Weights of a small mixture-of-experts language model, trained from scratch on English Wikipedia.
Size: 9 layers, width 256, vocabulary 32000.
Experts: 80 GELU neurons an expert, a sigmoid router.
Training: a variant of SOAP for the experts, 712M tokens.
Below are experts of layer 2 (counted from 0) of a mixture-of-experts language model. Rows are named router (the router's row for the expert), up (a neuron's input weights, with its number), down (a neuron's output weights, with its number) and show model dimensions 0-255. Each number is 128 + 32 x the weight over its row's rms, rounded and kept within 0 to 255.
After each expert's rows: "comes before" lists some tokens at least twice as common just after its tokens as in all text; "mostly gets" lists some tokens that are sent to it at least half of the time. This comes from a sample of Wikipedia text that the model never trained on. Tokens count by the router's weight.

# expert 33
router [122 120 155 106 151 144 158 176 144 108 169 145  97 121 129 128 130 156 181 119 128 181 115 106 113  78 108 100  84 147 106 198 121 132  48 137  96 119 150 152 209 159 133 132 124 141 109 114 101 104  92 157 142 172 162 120  92  98 117 152 106 168 107 158 129  94 134 124 132 143   0 125 116 135 106 150 124 123 114 151 120 131 143 167 125 171 174 114 117 134 105 140 105 118 133 102 118 122 127  97  64  71 102 142 117  61 112 121 135 255 116 127  78 135 107 126 134 168 148  91 101 159 196 156 165 149 119 122 121  56 102 153 102 120 152 160  95  69 148 140 160 133 154 128 154 127 151 147 145  92  99 138 170 187 152 101 140  78 104 127 153 136 152 105 149  69 130 135 140 103 145 109 159  81 107 128 173  53  73 210 168 204 152  89 118 135 141 135 119 188 132 156 161 129 146 153  89 160 135 108 116 171 118 115 157 119 131 112 160 119  98 126 129 126 141 135 235 136 121  90 182 170 120 129 166 200 186 146 117 109 129 127 159 130 176 132 113 127 136 131 150 187 188  84 142 133 114 134 133 145 100  90 136 135 135 117]
up0 [143 156 102 123 194 133 111 164 120 104 148 148 130 157 136 122 174 135 126 139 129 178 158 189 169 141 157 148 103 158 139  95  99 102 128 155  92 114 188  89 133  97  60 128 109 105 154  91 124 122 110 129 126 138 183 100 150  98 129 108 115  81 160 127 123 165 159 109 123 134 103 140 185  68 168 159 108 129 193 166 165 125 107 112 163 155 102 156  96 104 116  97 159 139 108  77 171  82  90 130 140 126 156 183 125  61 158  97  98 168 146 167 131 184  95 106 165 146 215 164 133 150 128 163 135 201 144 105 166  91  67 103 127 158 125 151 169 158 112 188 126 123 107 163  90 114 167  73 103 101 169 166 125 112 172 107 145 168 120 185 130  99 142 157  69  95 150 130 151 123 137  86 118 188 135 157 138 113 155  88 152 200 158 118  88  62 145  81 186 161 158 100 105 108  47 139  72 148 160  92 174 145 110 136 143 125 142 108 158 149 112 106 116 104 133 148 111 100 115 184 103  94 141  78  73  92 125  97 139  84 169 111 185 135 108 199 143 135 184 145 151 148 120 143 106  82 167 126 130 112 168  82 106 163 127 104]
down0 [118 135 104 118 138 110 144 144 116 117 125 102 115 160 214  68 158 180 130 144 148 204 171  95 162 132 160 127  79 151 180 184 102  87 168 154  98 128 132 110 150  97 105 132 109 165 122  91 128 157 150  98 186 121 186  95 116 185 182  96 131  61 151 140 145  97  67 111  58 153 152 141 138 110 131 198 159 181 133 170 162 124 143  95 128  88 144 148 134  88 163 125 106 166  96 146 120 148  98 112 146 105 109 191 119  68  84 149 122 172 137 110 148 102 113 130 149 110 220  82 117 191 150 153 142 150  88 117 171 169 143 162 108 162 163 139 146 182 150 133 133 151 124 129 159 114 139 107 151  80 142  85 103 125 159 150  75 112 149 174 133 163 121 159 129 111 142 146 102 155 171  93 143  86  79 135 127 105  93  70 153 175 166  88  80 168 215 157 119 161 119 142 128 129 126 151 134 162 131 137 195 116 146 142 109  85 127 121  90  98 114 151  96 112 164 135  76  73 100 100 112 101  99 149 183 164 127 134 109  83 118 185 133 144 194 153 106 160 101 124 148 133 144  79 124  92 115 142 149 189 149 106 106  95  88 175]
comes before: " |", ",", "\n", ")", "–19", "."
mostly gets: " 2005", " 2019", " 2013", " 2014", " 2024", " 2000"

# expert 90
router [130 128 151  81 135 147  83 155  61 117 196 157 109 151 186 130  45 152 142  88 176 125 132 144 141 117 155  96  72 158 115 146 122 162 126 119  81 127 146 147 165 113 151  77  98  99 119 142 135  98 111 194 156 135 189 128 129  87 102 168 149 123 128 131 103 176 162 128 121 125  18  99 143 134 167 176 154 102 105 162 121 141 101 168 144 178 152 133  87 173 161 133 131 100 143 111  79 170 138  60 116  57 110 192 105 114 157 176 135 152 131 156 157 157 169 101 109 135 167 134 142 117 124 163 152  90 101  95 147  87 125  69 171  92 135 136 121  58  87 131 166 115 139 159 146 117 123 152 158 104 116 171 154 198 140 145 120 117 148 128 111 120 138 107 162 146 140 142 164  76 112 142 122  89 118 128 156  39 142 138 113 134 164  79 119 115 143 106 156 175 144 164 129  97 128 172 167 119  60  56 131 143 143 158 104 128  98 138  81 158 123 178 142 121 128  82 139 117 140 115 151 219 106 120 120 159 109 214 176 103 131  75 120 108 127 172  95  71 151  93 183 141 157 143 174 145 149 151 124 114 113  96  96 167 112 123]
up0 [151 144 110 129 133  85 173 160 137 115 142 110 113 134 116 175 131 132  77 168 140 176  76 177 114 146 121  91 114 108 114 127 103  98 136 106 117 106 147 136 120  91 134  91 130 147 109 136 110 147 157 193 163 111 197 135 136  80 152 170 126 147 147 159 108 147  85 132  45 118  71 167  52 153 146  78 138 108 125 131 132 173 109  77 179 137 167 133 166 128 166 138  91 115  94 129 143 162 199 115 122 147 108 136 170 129  86 119 132 138 163 121  89 134 131 150 171  69  65 131 127  96 102 138 206 119  93 125 192 156 136 118 126 105 121 137 152  99 103  75 142 107  94 131 126 178 113 160 140  99 164 137 123 107 107 136 158 107  77 108 181 107 110 150  89 190  64 103 141  95  77 153  94  82 106 131  98 129  83 147 116 118 109 122 101 153 195 105 103 127 121 121 105 126 120 117 154 153 138 131 119 118  65 105 143 117 145  45 127  80 142 161  88 155  96 159 158  58 160 131 127 160 139 161 104 114  69  91 106 181 206 124 189 143 121 140  88 117 144 111 147  57 202 121 199  76 173 153  89 133 103 176 154 169 177 119]
down0 [143 183 153 122 163 159 148 131 143 177 129 181 173 106  80  71 139 100 106 113  79 136  87  96  58 132  97 148  74 138 149 139 134  73 109 117 112 162  68 188 108 128 123 126 147 119 182 121 100 107  89  78  96 187 110 106  84 150 102  59 140 123 128  65 186 127 131 133 144  90 142  98 201 158  93 134  98  93 120 124 104 131 181  84 192 109 136 129 133 185 149 112 163 110 144 141 202 157 118 144 202 129 151  80 113 188 151 136 162 100 152 122 111 145 150  77 191 196 146 127 105 139 165 185  63  84 153 127 129  90 114 145 105 133 136 147 117 135 111 145 148 126 131 149 119 136 139  93 148 135 145 153  76 123 118 125 101  91  85 122  76 168 129 122 141 132 158 124  99 175 115 101 156 143  91 133  60 119 167 134 127 121 144 136 113 191 162 179 124 151  61 119  86  95  85  88  75 126 117 143 179 103 136 100 168 181  48 175 160 128 127 125 117  88 130 131  89 197 139 149 102 128 106 112 193 128 132 120 150  96 124 140 134 139 112 105 141 110  89  91 144 172 145 139  91 140 110 153 146 155 104  98  67 145 146 185]
comes before: ".", ",", " in", " of", " to", " with"
mostly gets: " own", " father", " Inclosure", " wife", " brother", " touchdown"

# expert 12
router [ 93 122 142 101 162 102 118 121  81 185 126  62 139  87 104 149  95 172 147 125 137 105 137 117 144 165 183 126 108 163 118  95  87 135  51  97  79  87 150 101 147 134 128  38 107 100 102 157 110 101 106 197  94 192 131 113  96  80 135 134  88 117 151 136 110 125 141 113 105 149  17 133 116  99 160 123 130 131 100 147  61 139 145 108 118 159 117  63 114 177 110 147  83 112 105  90  89 123 135 110 155  90 102 149 141  83 130 140 135 191  98 122  77 119 150 101 102 209 151 145 134  88 168 150  86 157 126  98 120  65 168 131 180 107 153 134 105  99  95 142 126 107 158 130 140  89  93 147 139 116 118 177 173 188 119 108 117 115 124 115 153 118 129  55 117 130 168 148 103  34 125 135 127 164 127 134 120  84 134 153 122 190 194 132 133 160 132 118 142 137 112 112 142 125 109 129 112 116  84 112 179 183 145  84 178  99  95 108 115 119  52 111 162 151 147 112 153 148  77  87 142 186  63 135 119 189 132 145 123 108 139 104 158 102  92 172 100 142 122 137 111 133 194 115 158 147 177 109 117 126 140 129  82 197 108 102]
up0 [128 150 109 121 179 137 130 102 136 141  98 152 168 103 106 178 122 164  75  41 100 114 180 112 110 120 142 169 118 189 136  74  98 167 131 150 143 129 106 165 206 137 119 166 114 128 187 100 126 130 152  93 131 146  98 114 149  99 122 146 152 130 163 152 138 149 138  92 112 150 100  99 127  92 169 124 108 108 104 148 164 115 115 112 169 118 115 151 116 113 121 143  72  78 129 141  85 120  90 114  95 113  88 125  94 102 119 158 142 123  98 117 122 191 113  96  66 138 166 101 186 127 127 114  76 141 171 116  68 148 148 102  52 106 122  86 132 217 129 171 128 100 147 137 200 141 123 139 159 103 128 119 108 155 138 178 191 123 157 153 140  88  95 128 125 132  48 136 129 149  90 102 105  96 201 111 163  73 176 149 135 166 146 131 142 113 153 143 102 106 113 130 119  86 174 133  83 105  72 101  76 120  94  67 177 115 153 132  99 145 108  65 155 192 171 149 153 122 148 143 191 107 157  64 158 199 163 140 120 114 139 150 173 153 137 175 108 146  73  83 199 144 163 142  89  98 103 111 144 175  77 155  90 142 119 129]
down0 [121 103 141  91 138 133 149 102 158  96 108 184  68 127  22 135 133 161 148 132 161 114 167 107 193 163  91  99  85 142 114 154  99 100 124 158  76 174 198 119 145  96 127 111 122 133 130 131 118 121  71 135 144  81 138  96 140 120 128 166  90 119  64 113 112  74 179 107 140 108 156  77 132 171 160 102  99 145 224 133 152 173  70 127 108 117 116  68 127  97 136 107 132 146 194 108  99 102 145 113  90 132 129 123 102 136 148 136 145 189 132 115 134  72  84 131 114 130  88 127 108  75 165 124  75  67 112 125 127 113 185 145 153 142  49 120 111 150 165 138 159  89 107 119 112  70  96 167 162 146 143 132 182 110 102  99 132 120 113 135  83 144  98 166 133 185 154 147 105 115 152 140 100 170 107 136 133 142  75 105 112  76 122 123 128 114 118 142  86 152 101  88 135 115  39  82 120  93 131  78 129  91  86 116 197 134 149 123 149 131 172 168 125  67  79 161 136  71 119 137 130 198 139 118 157 123 154 150 161 110 101 125  75  65 152 117 144 131 108 166 163 121  84 139 112  73 134 146 130 149 189 119 114 152 103 182]
comes before: " |", " of", " was", " States", " is", " name"
mostly gets: " UTC", " Species", " Clade", " Density", " x", " Xbox"

# expert 45
router [110 120 177 144 119 121 112 114  86 177 150  83 142 168 107 147 107 141  69 110 156 112 122 119 133 129 137 167  90 163 130 150 110 161  74 122 118  93 165 162 171 135 151 118 131 100 109 218 126 120 108 173 104 188 133 104 148 132 147 137 144 147 161 159  92 152 128 128 134 169  67 113 135 108 101 168 139 164 127 132  81 178 196 132  88 193 151 176  96 126 120 108  91 160  90 139  82 103 154 172 113 118  92  90 115 102 146  88  91 228 139 125 112 169 132 126 125 151 150 152 135 113 138 152 152 181 105 102 116  78 133 181 136 129 108 158  99  84 127 119 158 136 183 137 181  76 109 127 132 109 124 117 193 143 153  76 153  86 126 139 159 171 101 124 119 119  83 181 102  89  77 120 155 147 153 103  96  64  93 187 103 179 178 135 104 134 153  98 134 187 102 154 175 175 105 152  92 140  47 115 155 146 209  55 154 137  73 122 141 138  77 156 156 140 119 107 141 137 187  85 130 126 127 128 117 130 176 162 140 140 136  70 169 109 155 184 127 122 111 125 123 149 134  83 116 128 200 193 118 110 159 144 100 173 147 160]
up0 [122 166 179 120  88 109 127 105 180 121 154 161 109 134 112 155 141  83 137 133  89 134 132 120 147 107 132  97 126 204 132 130 136 152 132 100 144 119 198 153  95 140 145 163 110  75 182 192  84 104 148 167 201 142 102 149 169 119 135 112 140 138 172  86  91 170  56  71  95 143 118  84  68  92 141  66  89 155 172  78 157  88 124 151 149 108 143  93 126 117 156 152 122 147 133 135  91 122 141 135 126  99 144 102 109 140 158  69 152  94 118 112 133 135 164 113 127 160 115 195  91  63 100 112  93 196 154 151 113 127 143 151 125 127 137 154 111 169  69 131 126 165 172 140 126 158 104 133 153 110 151 132 131 155 116  97  90  75 160 105 139 103 159  94 131 166 128 161 141 139 104 147 139 150 124 163 180 135 174 110 133 131 191 104 107 187 128 155 153 200 164 168 179 171 162 161 175 148 118 162 153 191  90 125 115 172  58 127  71 153 181 137 131 149 151 146  81 132 137 108 175 137 157 139 109 104 166 154 105 103 114 130 166  89 161 159  78  77 161  71  75  81  99 131 117 103 136 103 148 121 207 119 134  91 194  78]
down0 [126 131 158  97 119 142 133 172 107 138 115 192  97 231 101  87  83 133  98 151 166 159 122 111 109 110 179 126 152 119 119 127 140  76 124 160 148 157 107 155 136  78  92  99 138 135 148 117 143 170 149 138 109  81 195  96  53  74 118 172 121  95 176 168 184 107 147  91 163 126 133 202  94 180  61 124 157 169 137 140 116  80 129 105 125  35 170 121  86 168 122 108 145 117 135 151 208 143  72 149 112 183 158 146 113  92  99  97  95 105 107  94 151  99 138 107 147  81 111 107 133  89  81 121  90 165 139 173 143 149 130 155  89 136 176 140 129 110  50 118 148 102  77 106 126 167 162  92  94 138 117  78 182  99 157 124 157 193  90  92  83  98 118 131 146 130 158 167 149  92 115 100 129 105 194 119  96  90 117 150 143  97 122 151 105 165 163 143 123 131 139 115  91  72 132 108 147  82 157 117 133 146 103 127 167  74 187  92 128 155 123 125 129  93 156  95 139 120 136 111 131 101 129 150 170  50 165  91 134 126 133 121 143 159 128  69 111 134 158 195 156  86 120 145 132 119 120 191  86  97 128 133 113 150 103 129]
comes before: " |", ":", "---|---|---|---|", " votes", "ed", "N"
mostly gets: " Succeed", " ±%", " Sheet", "Professional", "Review", " Av"

# expert 64
router [105 109 173  99 159 108 198 170  95 150 156 115 100 128 113 102 160 140 103 167 140 217  65 163 103 124 152 105 110 119  77  82 107 125 174  19 131  95 144 155  95 117 163 102 142 121 108 123 124 104  98 166 140 140 136 124  97 204 115 113 123 134 119 189 134 117 138 118 147 165 121 102 202 105 124 153 118  78 109 129 105 150 142 136 154 177 151 140 107 132 187 114 107 103  71 132 131 136 137  83 147  91 132 120  75  54 111  80 148 164  75 125 127 100 175 124  89 160 159 112  98  93 110 132 108 196 121 111 141  97 119 110 160  77 103 120 112  62 224 123 168 169 166 140 139 173  96 118 121 130  91 132 154 174 107 152 118 106 135 143 103 129  91  90 128  98 170 122 109 130 130  76 188 140 130 130 133 181 123 157 164 144 205 159 136 133 110 151 106 107  89  58 168  91 151 117 114  90  73  87 119 204 122 119 157 152 103  64 118  94 114 122 104 126 144 168 103 210 145 171 178 181 151 128 178 132 106 163 145 115 141 120 140 130 129 140  87 104 197 116 138 120 156  92 123 109 126 124 159 118 134 161 125 106  83 127]
up0 [151  83 144 171 119  67 134 144  85 102 132 151  99 147 141 114 124 128 121 133 140 173 131 127 161 141 150 101 127 167 146 133  56 137 119 136 119  77  95 114 118  81 129 173 111 135 158  85 124  75  93 118 155 125 100  77 124 116 136 135 157  84 117 156 174 140 134 125 124 161 123 103 102  96 113  94 147  98 170 197 113 161 107 131 111 121 184 140 108  91 207  89 133 144 121 128 166  72 131 123 152 108 164  90 151 111  94 113 108 140 144 129 123 109 118 135 184  54 138 168  90 152 166 116 119 134 123 106 159 127 114 143 146 118 124  96  90 119 121 117 164  57 146 164 129 114 178 131 117 142 119 170 154 118 133 158 105 123 126 130 163 121  98  87 171  77 109 152 105 158 149  70  71 113  95 134 162 122 120 171 107 123 151 146 153 115 106 192 181 157 191 133 163 100 116 163 149 156 127 100  96 145 125  93 116 137 116   9 241  87  99  76 171  65 204  99 149 172 106 113 144 164 140 112 137 174 100 120  43 200  96 103 185 135 181 158 148 168 118 144 128 143 138 139 153 154 121  90 177  73 174 160 143 105  97 180]
down0 [125 159 175 196 112 105 125  82 142 177  95 175 107 109 160  77 200 113  93 156  85 147  28  93 138 119 119 184 149  75 115 111 122 109 128 146  93 144 117 120 145  77 155 128 115 188 144  70 100 160 122 126 131 155 106 138  91 147 173 176 144  69 105 199  92 102 118 144  93 177 124 147 150 154 177 124 130  48 155 150 159 149 122 128 171  83 164 153 142 160 119  85 126 186 138 137  75 108 116 116 153 191 127 120 133 115 114  98  86 160 139 163 147 141 166 102 163 112 170 111 153 160 152  96 115  96 193 121 154 148  71  96 121 105  80 148 114  65 108 116 110 131 171 168 104 123 132 102 205 111  82 151 105  85 142 200 126 176 168 107 116  78 158 162 118 179 113 161 174 141 115 145 124 197 103 163 150 132 128 139 112  96  94  99 142 122 107 157 166 156 140 173 173 121  67 151 103  92 117 166 106 102 177 127 156  98 108  76 111 130 154  90 150 137  87 125  91 125  98 123 178 108 178 134 123 152 136 112  86 152  96 119 136  78 167 103 142 107 133 134 102  91  93 147 151 163 154 138 100 101 104 167 173 106 146 167]
comes before: " the", " a", " his", " this", " birth", " their"
mostly gets: " Genus", " of", " Of", "<", "At", " 1:2"

# expert 114
router [118 120 123 135 120  92 133 160  99 110 185 115  75 113 107 152 135 127 109  57 149 142  80  92 115 104 186  82  75 158  89 168  88 157 104 200  96 133 172 178 112 100 143 124 184 125 101 142 162  97 154 208 132 134 124 176 117 119 100 156 122 126 120 117 132 140 140 124  90 142  81 110 159  98 155 147 142 100 106 124 122 112 169 101 126 235 149 124 128 141 131 120 141 101  81 145 113 141 145  87 150  98 147 151  94  61 126 122 155 175 150 125 139 136 146 157 117 107 172 146 114  92 179 178  90 176 131  49 104  93 120 133 151  98  88 131  75 138 154 133 178 149 165 182 179 169  88  88 158  71 160  99 148 135 149  93 170 110 156 124 174 126  89 112 157 132 167  86 110 159  90 107 145 122  98 142 156  50 143 123 150 174 189 150  73 103 115 171 148 126 100 113 119 110 120 126 148 115 102 114 100 134 179 125 186 129 117  68 155 145 138 135 153 160 148 193 127 160 120  85 129 178 226 144 130 181 126 154 106 155 161 113 186 112 133 122 130 116 183 165 155 202 102 113 174 160  85  99 136  99 121 161 102 136 156 142]
up0 [ 94 174 152  98 129 100 184 121  99 123 111  59 104 160 147 112 139 116 101 168 129 183 134 139 143 154 151 136 121 121 139 138 164 123 119 151 140  70  99 104 154  86 139 160 120  80 143 137  97 135 123 156 152 108 152 175  69 113 162 131  54 152 110 108  90 174 150 105 173 116  73 155  38 170 151 103 130 107 148 124 112 120 170 159 103 151 168 110 159  89 129 124  97 165 109 113 124  85 147 151 123 101 137 109 120 137 164  85  44 108 172 107 119  85 212  96 208  81  76  83 168 151 171 135 167  34  88  95 123 135 130 162 150 137  79 143 154 140 127 107 117 116 118 152 130 111 139 175  90  54 143 104 117 117 166 108 148 124  98 173 122 103 121 119 129 150 121 159 148 133 140 156 180  80 139 134 136 122 148 141 152  98 155 183 140 126 125  97 190 167  87 141 164 105  87 119  80 107 122 163 118 138 136 106  92 122 151  42  75  74 100  74 132 149 150 145 144  92 189 132 173 114 153 162 153 154 131 133 123  87 170 141 167 180 170 194 148 137 103 134 150 112 172  94 197 163 145 179  89 133 138 121 138  99 112 105]
down0 [129 136 144 112 110 122 151 158 109 131 177 114 147 146 113 153 191  68 110 118 130 165 168  99 158 138 166  92  99 138  72 115 100 120 115 159 118 137 164 184  84 154 103 131 133 107 130 191 165 131 126 164 146 130  75 148 137 120  99 189  95 162 145 113 188 119 114 132  85  23 103 168 165 150 118 119  90  77  60 120 150 157 139 114  70  98 108 149 118 146 169 105 144 131 192 111 168 112 146 127  95  88 122  87 162  97 123 152 134  93 114 106 119 126 138 132 131 124  89 143 161 153 113 190 142 146 223 116 120 140 124 114 192 126  82 101 109 127 140  80 126 180 107 110  93 162 119 157 160  69 120 174  66 113 175 118 100 138 139 100 168 156  83 167 153 133 143 136 121 109 158  57 150 162 105 164 173 120 134 128 158  84 172 143  84 123 115 137 158 152 136  76 177  66 131 116 124  74 142  56 141 135 106 122 175 117  90  97 117 161 138 136  83 131 115 104 125 119  57 132 103  88 126  94 112 100 133 154 129 129  88 186 150 148 123  88 149  85 159 137 140 137 109 117 123 129 228 197 161  99 129 173  77 122 171 191]
comes before: "\n", " ", " 1", " 0", " 2", " 3"
mostly gets: " MPC", " Chevrolet", " Arthropod", " Insect", " Episode", "died"

# expert 78
router [117 126 183  92 121 129 163 151 139 141 165 142 121 127 117 106 122  96 104 155 123 171  92 132 116 101 148  56 114 108 111 102 105 104 123  12 110 108 160 141 114  94 160 122 178 115 116 150 127  96  89 142 131 126 154 167 126 220  99 122 133  84 131 158 101 129 148 125 147  97 127 140 146  90 168 160 132 123 101 119 124 185 102 120 106 183 139 123 113 136 163 134 105 130 112  97 101 116 151 137 140 160 114 131  68  66 114  95 124 205 102 138 129 164 124 112 101 131 138 162 124  98 125 151 149 146 102 108 155  38  97 112 182 137  74 119 105  71 188 114 157 139 154 132 140 156  91  97 166  79 119 142 163 218 105 125 177  53  99 119 118 144  68 126 113  99 154 164 101 147 103 114 132 142 139 149 120 183  87 227 154 135 206 152 140 125 134 141 145 123 114 110 184  73 137 101 136  97  79  99 121 145 147 117 164 121 111  41 151 111 126 167 120  63 186 156 135 206 125 158 132 173 179 123 123 155 140 180 159 124 140  87 190 171 105 126  96  91 167 106 130  82 143  56 117 139 130 158 160  98 130 132 143 120 139 117]
up0 [132 147 136 160 161 150  45 189  29 157  92 187  86 138 137 157 132 187 113 200 163 111 130 191 168 156 150  95  99 103 148 182 152 134 124 127  96 138 139 179 129 102 113 101 125 115 121 146 154 101 104 175 118 133 122  85 139 143 123 121  89 142 183 123 109 175 164 143 140  93 122 106  48 149 142 130 131 118 191 134 123 109 130 172 131 167 162 114  98 123 130 184 108 166 141 114 156 132 153 155 110 107  88  82 136 102 182 122 101 158 122  99 149 176 140 133 113 130 133 120 156  82 100 170 146 141 169 136 173 105 152 148 145 146 106 171 133  99 101  98 128 131  95 161 152 159 118 138  61 149 185  64 134 106 123 110 123 118  83  90 101 143  84 129 148 107 151 167  83 174 102 129 123 174 129 123 117 128 192 180 149  88 114  92 116 109 145 136 149 154  97 133 173 142  94 112 175  61 191 167  66 175 100 155 108  78 183  99  96 162 109 157 138 119 132 143 147 101 131 119 200 183 138 163 184 151 100  85 254  80 136 135 137 134 161 128 140 139 153 118 126 125 131 133 149 130 104 159  83 148 147 139 178 134 167 140]
down0 [112  96 136  99 182  88 132 102 111 103 182 142 165 155 112 110 128  51  40 137 142 142 147 135 114 112  51 134 125 165 136 148 136 101 137 140 160 123 112 184 140  89 152 103 121  53 127 128  98 187 141 151 146 106 100  91  83 126  99  48  91 177  90 131 100 179 107 158 107  78 156 126 154 123 159 104 103 118  98 162 131 190 106 142 170 148 184 200 127 123 122 113 113  98 126 120  98  97 179 173 168 109 145  96 172 129 176 154  86 111 154 103 159 105 142 134 140  72 154 146 140 179  73 127 156 168 131 128 188 157  78 103 133 109 182 173  59 140  78 138 131 137 148 100 124 169 147  63 124 158 145 151  83 112 144 106 148 136 126 123 147 113 113 127  83  95 104 118  78  89 107  69  85 118 166  98  17 131  82 148 150 146 120 154 188 162  90 120 160 141 114 139 105 109 104 194  89 120  97 146 127 156 141 139  77 125 141 155  93 112 116 180 144 145 113 146 161 110  81 124 111 138  84 109  96 141 149 123 172 152 149 145 118 119 166 200 101 102 210  93 112 162 147 141 109 102 120 132 178 126 134 107 133 124 114 114]
comes before: " the", " a", " his", " this", " their", " its"
mostly gets: " Of", " of", "Youth", " SP", " Mach", " Directed"

# expert 34
router [119 130 147 127 155 150 165 183 163 151 173  99 139 138 139 154 153 151 127 100 131 183  82 171 126 116 150 102  96 140 154 136 114 122 147 208  48  81 160 111 191 161 123 134 133 168  98 145 153 112 114 174 100 152 145 149 127  84 118 149 131  75 145 115  97 106 130 105 108 141  36 154 164 118 123 152 115 151  97 121 154 170 123 156 115 180 130 114 113 177 123 130 106 111  80 125 178 161 153 114 174 133 107 134 132  76  94  60 131 208 101 150  99 139 135 105 133 127 145 132  65 111 125 167 150 159  87 113 173  90  86  77 108 124  86 143  94  19 135 117 255 126 146 147 129 122 106 111 156  96 106 163 156 136 153 131 139 103 139 108 140 115 122  99 116 102 121 105 168 131 117 103 122 146 153 113 150   0 135 113 129 165 179 102 142  91 127  97 130 161  77 120 132  66 149 160 131 112 101 103 121 161 153  71 175 157 101 108 149 167  94 157 150 156 143 130 189 177 111  86 136 148 159 138 120 160 154 199 156 168 136 113 142 146 124 135  90  82 148 120 128 110 177 126 137 147 139 129 157 132 109 113 133 152 133 158]
up0 [127  97 126 146 175 154  71  90 171 146 150 133 138 133  79  55  86 155  84  94 176 130  50 167  56 127 173  68 103 119 139 164 193 174 105 194 120 169  91 150 104 103 101 116  72  90 150 136 108 163 111 195 125 163  90 147  75  85 148 202 144 139 118 142  65 129  95  94 143 121 125 111 142 108 107 173 153 133 122 163 106 153 129 144  99 129 140 132 152 111 124 121  98 196  65 125 119 128  89 142  95 115  84  98 144 129 136 126 103 139 157 101 133 127 126  89  97 124 167 123 159 119 128 124 131 117 149 110 117 154 150 162 145  34 134 116 155 138  91 137 101 131 124  71 138 185  99 153  96 201 147  74  95 117  76 131 108 131 110 165 139 132 124 155 135 138 131 176  68 126 108  98 164 138  75 149 133 143 165 130 125 133 117  93 113 127 109 210 136 134 122 147 114 144 122 127 146 153  93  99 109 143 120 185 127 159 109 151 101 127 108 121 151 164  57  98 120 120  62 124 148 121  87 103 108  94 119  96 153 127  93 166 123 197 158 115  76 132 138 173 168 124  86 125 228  60 164 146 144 132 127 173 182 158  81 143]
down0 [132 143  97 113 146 106 153 146  73 176 156 124 140 171  68 138 149 145 111 139 142 143 164  91 181 104  96 119 104 145 132 149 140 125 127  99 103 125 118 102 149 138 218 145 130 158 153 150 166 184 167 133 145 159 133 195 169 175 127 116 126 158 153 132 127  59 107 108 146 181 125 142 119 206 127 147 138 137 142 111 154  83 171 160 139 112  59 148 146 118 152 110 116  36  79 138 183 117 137  93 117 154 162  57 155  83 165 135 155  59 165 133 138 136 111  86 106 189  99 174 119 103 161 166 144  85  72 135 108 158 132 122 100 186 187  96  80 103 191 135  60 147 101 111 128 109 168 109 113 112 128 110 112 152 154 102 110 110  81 172 104 128 148  68 118  67 115 163 106 149 148 120  88 100 168 173 133  67 116 145 135 124 114  92 134  97 145 183  97 155 150  66 142 191 114  87 106 142 129 130 127 127  98  74  90 100 112 168  60 141 153 100 102 160 171 136 106 150 184 124 118  92 126 167  97 131  78  95 158 114 160 115 137  86 101 143 157 167 145 123  79 131 164  91 102 186  87 148 147 136 142 174 129  84 141 148]
comes before: " a", " to", " the", " not", " that", " be"
mostly gets: " took", " wrote", " went", " gave", " could", " began"